config = dict(
    num_hidden_layers=10,
    hidden_size=160,
    n_experts=128,
    experts_per_token=6,
    d_expert=64,
    d_shared_expert=64,
    hidden_act='squared_relu',
    moe_layers=[0, 1, 2, 3, 4, 5, 6, 7, 8, 9],
    router_score='sigmoid',
    normalize_top_k=True,
    routed_scale=1.0,
    balance_loss=0.0191,
    balance_bias=False,
    n_groups=4,
    groups_per_token=1,
    init_std_router=0.00798,
    lr_router=0.00137,
    num_attention_heads=5,
    num_key_value_heads=5,
    head_dim=32,
    vocab_size=8192,
    norm='layernorm',
    norm_place='pre',
    norm_eps=1e-05,
    positions='rope',
    rope_theta=10000.0,
    rope_fraction=0.5,
    qk_norm=False,
    attn_scale=0.177,
    tie_word_embeddings=False,
    parallel_block=False,
    init='normal',
    init_std_qkv=0.0431,
    init_std_o=0.0536,
    init_std_up=0.0617,
    init_std_down=0.0617,
    optimizer='muon_variant',
    learning_rate=0.0074,
    lr_mult_up=1.05,
    beta1=0.95,
    lr_head=0.00903,
    max_grad_norm=1.0,
    warmup_steps=200,
    schedule='wsd',
    decay_fraction=1.0,
    decay_shape='sqrt',
    final_lr_fraction=0.1,
    batch_tokens=65536,
    max_seq_len=512,
    doc_mask=False,
    train_tokens=439800000,
    max_steps=6711,
    dataset='wikipedia_en',
)
Below are experts of layer 7 (counted from 0) of a mixture-of-experts language model. Rows are named router (the router's row for the expert) and show model dimensions 0-159. Each number is 500 + 40 x the weight over its row's rms, rounded and kept within 0 to 999. Numbers have three digits each.
After each expert's rows: a language model's description of what the expert responds to; "mostly gets" lists some tokens that are sent to it at least half of the time. This comes from a sample of Wikipedia text that the model never trained on.

# expert 43
router:496508535550444437517453538519495456541522435487505492468458472437533482468498556471515467539556455484559431482521504508565495463455504545496484433514479485446535453503554580554498543552532510524539504545529448489509495548521478491484474561577496500482583432498495438441460465474520458489485437486509562515513485537502485483417453547503418539497513463529503494497436509547517465436528507493453497450508501421465543489532514501519450632516556510513521560520508537505465448633477538
Description: Sports results tables. Sports statistics and results: table cells, dashes, zeros, round names such as quarter-final, and terms like medalist, doubles, votes, Pts.
mostly gets: " Coordinates", " Phylum", " medalist", " DF", " doubles", " Opponent"

# expert 49
router:519468546578504547466482525494503486523552410523501477405525476465464432514553498514523464586550535543476560510526473516547498468508506591538491473476564467466549500485505513493511506504518550570512574572455507537531495600518453461527410549486502447498503491515536476484463528475458506518454459446464513585513482521488485554428459483514505464464487483429494459430517498495509444465517466561468559461462477520468424466472534466440460490484584475483513556456505554512467512605487496
Description: Place-name endings. Final letter or syllable of a place or person name, as in Tuscany, Seattle, Chora, Fort Worth, before a comma or bracket.
mostly gets: " Ghana", " Coordinates", " Theatre", " Connecticut", " Medicine", " Hospital"

# expert 19
router:497459542522467547453451533473483505484506530516541524456523501428516504455421504530507477507502528518510481430507451555615488466455453573552491449488540489513561503472549517528450471455528512566449507533577452453498579523581504463469436513518515432423516441539563479493506493537478496586502455596490481537501537539511531564514494501466440450448481526499507498507434515534506511538489461537428533485495526488423525506523536464440496577454479442458497600470468493505477530533485548
Description: Numbers and year prefixes. Number tokens, especially the century part of years (18 in 1861, 15 in 1570), round amounts like 200 or 500, and counts.
mostly gets: " www", " 400", " ag", " 300", " 180", " twice"

# expert 46
router:454503532558503506439479515525493469469524513519465546462491492449478458473483532555583434571511509534536440475502493511543455414507481529515486432476513545493554546448539533503454478477511447589507537529537456486555550547554460498468446473498436465459570409553574484482453534518382489531526511417540550552527482484482499473504480536465416435512500455546501464503463476515503441507561480564453555548475479490449535472555531484509469506518522437513513528546553549466511502483464551
Description: Narrative verbs after subjects. Verbs, modals and and/to right after a person or subject in biographical narrative, such as would, had, was, received, lived and worked.
mostly gets: " may", " would", " could", " should", " must", " will"

# expert 52
router:510478507530453576448480489549472477584558464522526517428497442464438458468497531483561490534584512516493464528530549517595468447510463574545518479464482488481569555467516575526483506450550542527423524471485495566515493557515481513500462522508487470463500542586503452426484528523432482537454479523446532526435450492476517574483449510483428478488411501456525530563445481507467476530547479504434526523506546508475491491438530486526480536453540534461554608515471512509563494497467509
Description: Military terms and parentheses. Open parentheses and word pieces in military, honours and foreign-name contexts, such as O in OBE, Ad in Admiral, Regiment, Brigade.
mostly gets: " RA", " Occupations", "ر", " dis", " Regiment", " IC"

# expert 39
router:485508567521441554480454542555457508534466406539540516470501459505480448484533482528529460478525453531547506493506468505496485555478472527569493467522496460490517491465551547453526545448515438570522470590478388527526536588544517426517513577525502442476507443512531472508492457513484486520531518439450494574596495513495483480515458520488454528497444538528552477495473536502481516470560509526425482450442494513553478390517514431493458558495492439527538519421499479482567522552521544
Description: Infobox field labels. Field names in infobox lists after a dash or pipe, e.g. Born, Died, Location, Status, Genus, Spouse, Religion.
mostly gets: " Genus", " Succeeded", " Clade", " Species", " Spouse", " Phylum"

# expert 11
router:483511487545481468455482554481445420524591450441462462430558461435541455493524494536429476586480488521558530498551464541564433486474493556481485568488556507479503497498560549509484569500457543522497549533476510487545529479502468478545435510481521458531500434510543426476481475554455407566445529495511576526537491507520486555472491490508424457467461515512525500415486552508498506535503463588504580464505503463519462503431525456449480544435522466449484506558498508513494560520519493
Description: Place nouns, mid-word pieces. Nouns for places and institutions such as park, hospital, temple, school, plus middle pieces of ordinary words like le-ast, Dyn-ast-y.
mostly gets: " park", " hospital", " temple", " campus", "aver", "Star"

# expert 50
router:513495564526419532440520471546503459574454425519514559433483506456510427463511497466475492502520465537484467504494509508547496483467489568564436454495498394477515416498583551508507444485557556556453497499464498529512507520520475465499408489536560487531518499529557502450442499495452465479480433543480506552535478468534534580479497546434431463492456519517530457497480482517575506483470496552482529471453473502531478500510520514463480542502586502521549588510467467439552519591470561
Description: Capital letters, abbreviations. Standalone capitals, Roman numerals and abbreviations in codes, coordinates and tables, such as grade II, N in 54°10′N, DF, FM.
mostly gets: " MPC", " FM", " Coordinates", " DF", " SR", " RA"

# expert 6
router:484395607503446518505490531496470444502539506495498532447496522496516453498449563523514495558571480496487387499516467561552478490458466495533496507462546496480517502472569541505459546467499501500510549531501417436581568546466509478518448541545488436483523449547551476444451438508479491526541513403552495495556509499514570479460517494483366510450456425537501473503495490535539496481561426526519537508497495447492468470509499514458463493476557459484544540495531516442557551507474502
Description: Prepositions and verb forms. Mid-sentence function words and verb endings in expository prose, such as of, with, to, -ing, increased, regarding, suggested.
mostly gets: " increased", " Despite", " regarding", " developing", " recognized", " These"

# expert 1
router:504485511581475549466514562448493440539479394488520498407551494481494467509509519511487519588573476511442529494449564540532500493496496592462470495441543481468500480476507474470522508517484486541459562528460508549537507532508423460538444482537485445506453500506574470469432491494441524511434451462428528580560529490509539520466421483502503503511486492488482472529466486488540505467593490536458513569504541534455497450468475476474403526533547453511551559511510484413509497578468546
Description: Name-part syllables. Syllables and word pieces inside foreign names and places (Persian, Chinese, Arabic), and common English surnames like Singh, Adams, Wright.
mostly gets: " Singh", " Adams", "の", " Swing", " Roberts", " Lewis"

# expert 20
router:487463534538462508492469500519483483503445450425500514425507527450499448503493575583484467557537491548523511496545513553568529499422493564573468461479573456504520532492603570526482489460506485526499471494463482483527493516525476442549485528505510504499520421532565433453452514517479504488516449530443460545503541483559531555498427566479406496497437493504484479515450502495475471482476477568449520501516447487503539521488534445499494582430484445513460571460474533499459501621453547
Description: Digits in quantities. Single digits and round numbers inside figures such as percentages, money amounts, areas and dates, as in 49.3%, $1.95 million, 300.
mostly gets: " 400", " 300", " 200", " 250", " 500", " commander"

# expert 62
router:517462497542428508506512503538493483584458565542486483438540494448502436481465487507519466547505532521497464487469522594615444460479484586487500476478496484496527570463551523526505470486538563577503474500503532477497581519543467517519476497484558430464563446540553464418463493538477484507479520554434516525528503488537483579437460490431431455456474453448541505444474501475527541564528465561469519511520468515456540494439482464533467504484515460454490560495444500405543540504454529
Description: Hyphens, slashes, brackets. Hyphens, slashes, dashes and opening brackets joining words or phrases, as in pair-and-spare, and/or, flue-gas, opening parentheses.
mostly gets: " Esp", "—", " p", " McG", " format", " S"

# expert 9
router:537497489521491502478406510481487422501520434528538463427566575463496463496493487479523484594531522540496490505479496502506451468477536558469509527402525514522542540459534504432491534504476500543565571543510520501553476528558408507506414494498530438493481504528574513460429503457396541492461504498494565596591487471504498552449451508493470457488464495513458515475531541503500509499553439528460506481509500502479479510418461471461492504530543476447503574518462553413524503575482527
Description: Name and foreign word endings. Final pieces of names and foreign or transliterated words, often single letters, e.g. nin-ja, Peter-borough, Sushi-l, Chong-q-ing.
mostly gets: " Affairs", "の", " Singh", " Adams", " backing", " designer"

# expert 33
router:537405561566468450460483528504490435517479522493574589469493489487533420500534512521521510534550512458465457503514473512536454530449509484539537519499526506483538467487569529494422492450478493510483476570507498541538462554558428446413430517542572440451563455517529442510464505489477495501530511466500487556489550563472522543463515518490455509429450503505483505533426485527470515519506490538469486466553439469521462522473574476462461601510540481521460567415483499446465543555480565
Description: Awards and results tables. Word starts and separators in film, music and sports result sections and tables, e.g. Pl-acement, Certifications, Bronze medal – third place.
mostly gets: " AT", "Film", " Opponent", " Film", " ·", " Interactive"

# expert 47
router:450482526545405565526515514531461469522533561474491554466486435452554429461437524561503501507522447478487439484549486555517461519477479518512471480498502543446569447456500511459405522471520474513429531547541473528605557543498457484482503570486485455482522483536579501490471419446533468544475495445515467535536531505466537509513488518526480511462472518552468519442484565504458462474531456518471547502498482471520423481545523479423443542579556422506513528584501535504477507545450549
Description: Infobox labels, biography openers. Infobox field labels (Born, Died, Genus, Starring), the closing bracket after birth dates, and is or was opening biography sentences.
mostly gets: " Succeeded", " Genus", " Born", " Died", " Species", " Occupations"

# expert 60
router:494425549488438517458503506500498496581497509513501564474575525452465517470495520533545464542559511493532468494537482564571445481441496552479502435463574559551529503483546542476468549454543519595445490564472508460510543528514489460429402536510531507434527472518529472470489453477515506554484443510467415537473570547540540520483492494516455479431448494471418486538459517505527447548508395504471566526561503499476489497428547523473460516508582463485490534462498495499449532528521517
Description: Latinate word beginnings. Opening pieces of Latinate words starting with prefixes, such as dem(ise), cre(dibility), inf(ancy), su(ddenly), in-de(pth).
mostly gets: " because", " dem", " su", " cre", " cond", " imm"

# expert 4
router:504478523558475467469423518455513480513576459518484557464466478510545439475507484493539466547513461502495504466494470506532448517480470559446448471477499476481578533513554488499448539489509541568554506515488402487551455556503404466499467474585503455481583431489532410483451508518468464533503434435509570580488483466475520452476531506467389490509448446584511460480459550464493504502512519546475530475532473469510553500469582500538503540495535543526537530461533550506482536537441553
Description: Passive participles, sentence continuations. Words continuing a clause after was/were/been, mostly past participles and adverbs, such as released, appeared, announced, again, respectively.
mostly gets: " appeared", " Despite", " again", " expanded", " respectively", " resulted"

# expert 35
router:501454476576477544468480520518503437604478423559469465442547468467532440485496476519518460625531515500525504489473509518493449444538489549520499479461545453517517511415480473520534528533469514527517543614489512546509566525490401480483463531558490437487485536498566476480405520485475515494409468518423527503558523484471530529500501485496561523491480489487499463501492535501542462483590456531479519543510491468460496470457540465499395568530563479507518519534523544463516499572457498
Description: Foreign proper-name pieces. Middle pieces of non-English proper names of people and places, such as Saskat-che-wan, Kyr-gy-zstan, Lu-igi, Louv-re, McG.
mostly gets: " McG", " Ghana", "ر", "ham", " Dor", " Wal"

# expert 57
router:523494480587468509490478525504535417505516490532467520488456494463493482501511493458537423534511469525472470513511500514534438483540505505544522492534520502552510491454528498514472535467478420574478565544507447513540522574540512446512521491539507498442581445498553490492503345515410519525472504453500536577527473513521540527489485526439483429500476469508545414432463502536507449503572496542473551516462464484473416462521538455558458550535564423489458561542559472426493492495504536
Description: Linking verbs and separators. Forms of be and have, and, and which after a subject, plus semicolons and age in infobox dates, e.g. was, is, Founded: 1924;.
mostly gets: " Succeeded", " MPC", " Spouse", " been", " are", " was"

# expert 24
router:512513555557503507439444543485461454502564540529448549503485482482512465479441488490546480505516486498500485467526540473558438413470456525474507506452548483535525507472525485491448514486560523575508534562517463474578546547579508453447466462553521415497534404504559438430486418581440550481502445490506567565535540472517461528462494527483428468457454501527548456483464523483539504524527487616517531490531461512446547483501541477478445472500564469444520516520547486494501543472465523
Description: Verbs and adverbs after copulas. Participles and adverbs after is/was/are, plus mid-word pieces of common words, such as used, constructed, often, out.
mostly gets: " used", " constructed", " extended", " f", " going", " long"

# expert 29
router:457519501581526559450486546460492514504531471574524535469507493458545465463457560463517453567526501489528459460429485484513516469491508512499440503499540522502618505455518444509444530506551512576476554547520471444539513577498445483508482468432468470523497499558564436484492530487407480525458483477533566561602528485430495508472484530446464475463461448497542470455468475506541466481504489567488587490491543455469419522490485505449437517565529444516475522530526534548483545577484502
Description: Pronouns and Romance endings. Subject pronouns opening a clause (he, she, They), adverbs like quickly and widely, commas, and endings in Spanish, Portuguese or Italian names such as -ia, -de.
mostly gets: " They", " again", " quickly", " resulted", " heavily", " often"

# expert 15
router:498543565543494572433491548479409458501520420534542488439497515480481452493497513504528449532519518511534487491562448481549418509493495517528530496504575450524546503477532519483443539485473522590459529593500493491533466583528480495493482565505473415471536435561507447457474479518479469543517485490533514550578452486498478493423495504509432465513414468451519468422517544553486487516529496517450533439489507497545457502453543431525490490486529480507530563431451569516532594466520518
Description: Role and relation nouns. Nouns for people's roles, offices and family relations after the, a or his, e.g. politician, president, daughter, Prefect.
mostly gets: " politician", " president", " professor", " Binomial", " commander", " founder"

# expert 10
router:458507545559433511477529541511531496546543423536566581496541464429508516536551472475540428494559401519471471549477460503514504483464481515551499523501517487517472470457514506445484550462512490598487547507552432496528562536533489495526538584558492505477528404523512495501483455519470511510455488440492541547551548529551497478475488516419495465466497517510516443482480513515463503473585509522368474488510463489482476432513481475491433517524531432468478556435519455530529555542541576
Description: Hyphens, table and number pieces. Hyphens in words and table rule lines, plus digits, degree and prime signs and percent figures in tables, coordinates and census text, such as non-families.
mostly gets: " www", "DST", "′", "pec", " Swing", " Representatives"

# expert 14
router:484447469575455514456499540526491438533458426541456502463554449444531410463506489548492473587557528498490530513488478494533451487522563581547493455419520473496542515430489489512515515508544509539510565626482492505469550550454410479472459501539503461508516483485610489479444503501432505557440514488464555516550547482509495500454454507495518550487485478454485470514464537511546490478502476555503577469469501482440501474456515432489439533497596503514510534538508552495466488577503473
Description: Personal name endings. First names and the final pieces of personal names and surnames, such as Albert, Her-bert, Har-old, Gl-ady-s, Northamp-ton.
mostly gets: "bert", " Carl", " Albert", " Alfred", " Walter", " Whit"

# expert 3
router:457459572573486506464445508483426489544423476533495476439520503382501440464429490489437434537500494490542549469474488572467522483492479506566493449468546492521556499460600510470537572512485495515514506553521496455544488537524472499529508464474516421489519478507540488440475504506476535548450552520443560579548517497536516525486489574429456490449434496394479492485472512518529531496500506545458521481507487574493459512457548480418476508580511452510452516528522471507521504567506564
Description: Digits and mid-word pieces. Digits in numbers and measurements, closing parentheses and middle word pieces, often in taxonomy or data lists, e.g. Cl-ini-cal, 5 ft 9, Chr 2.
mostly gets: " www", " Holl", " ax", "ogen", "omet", "km"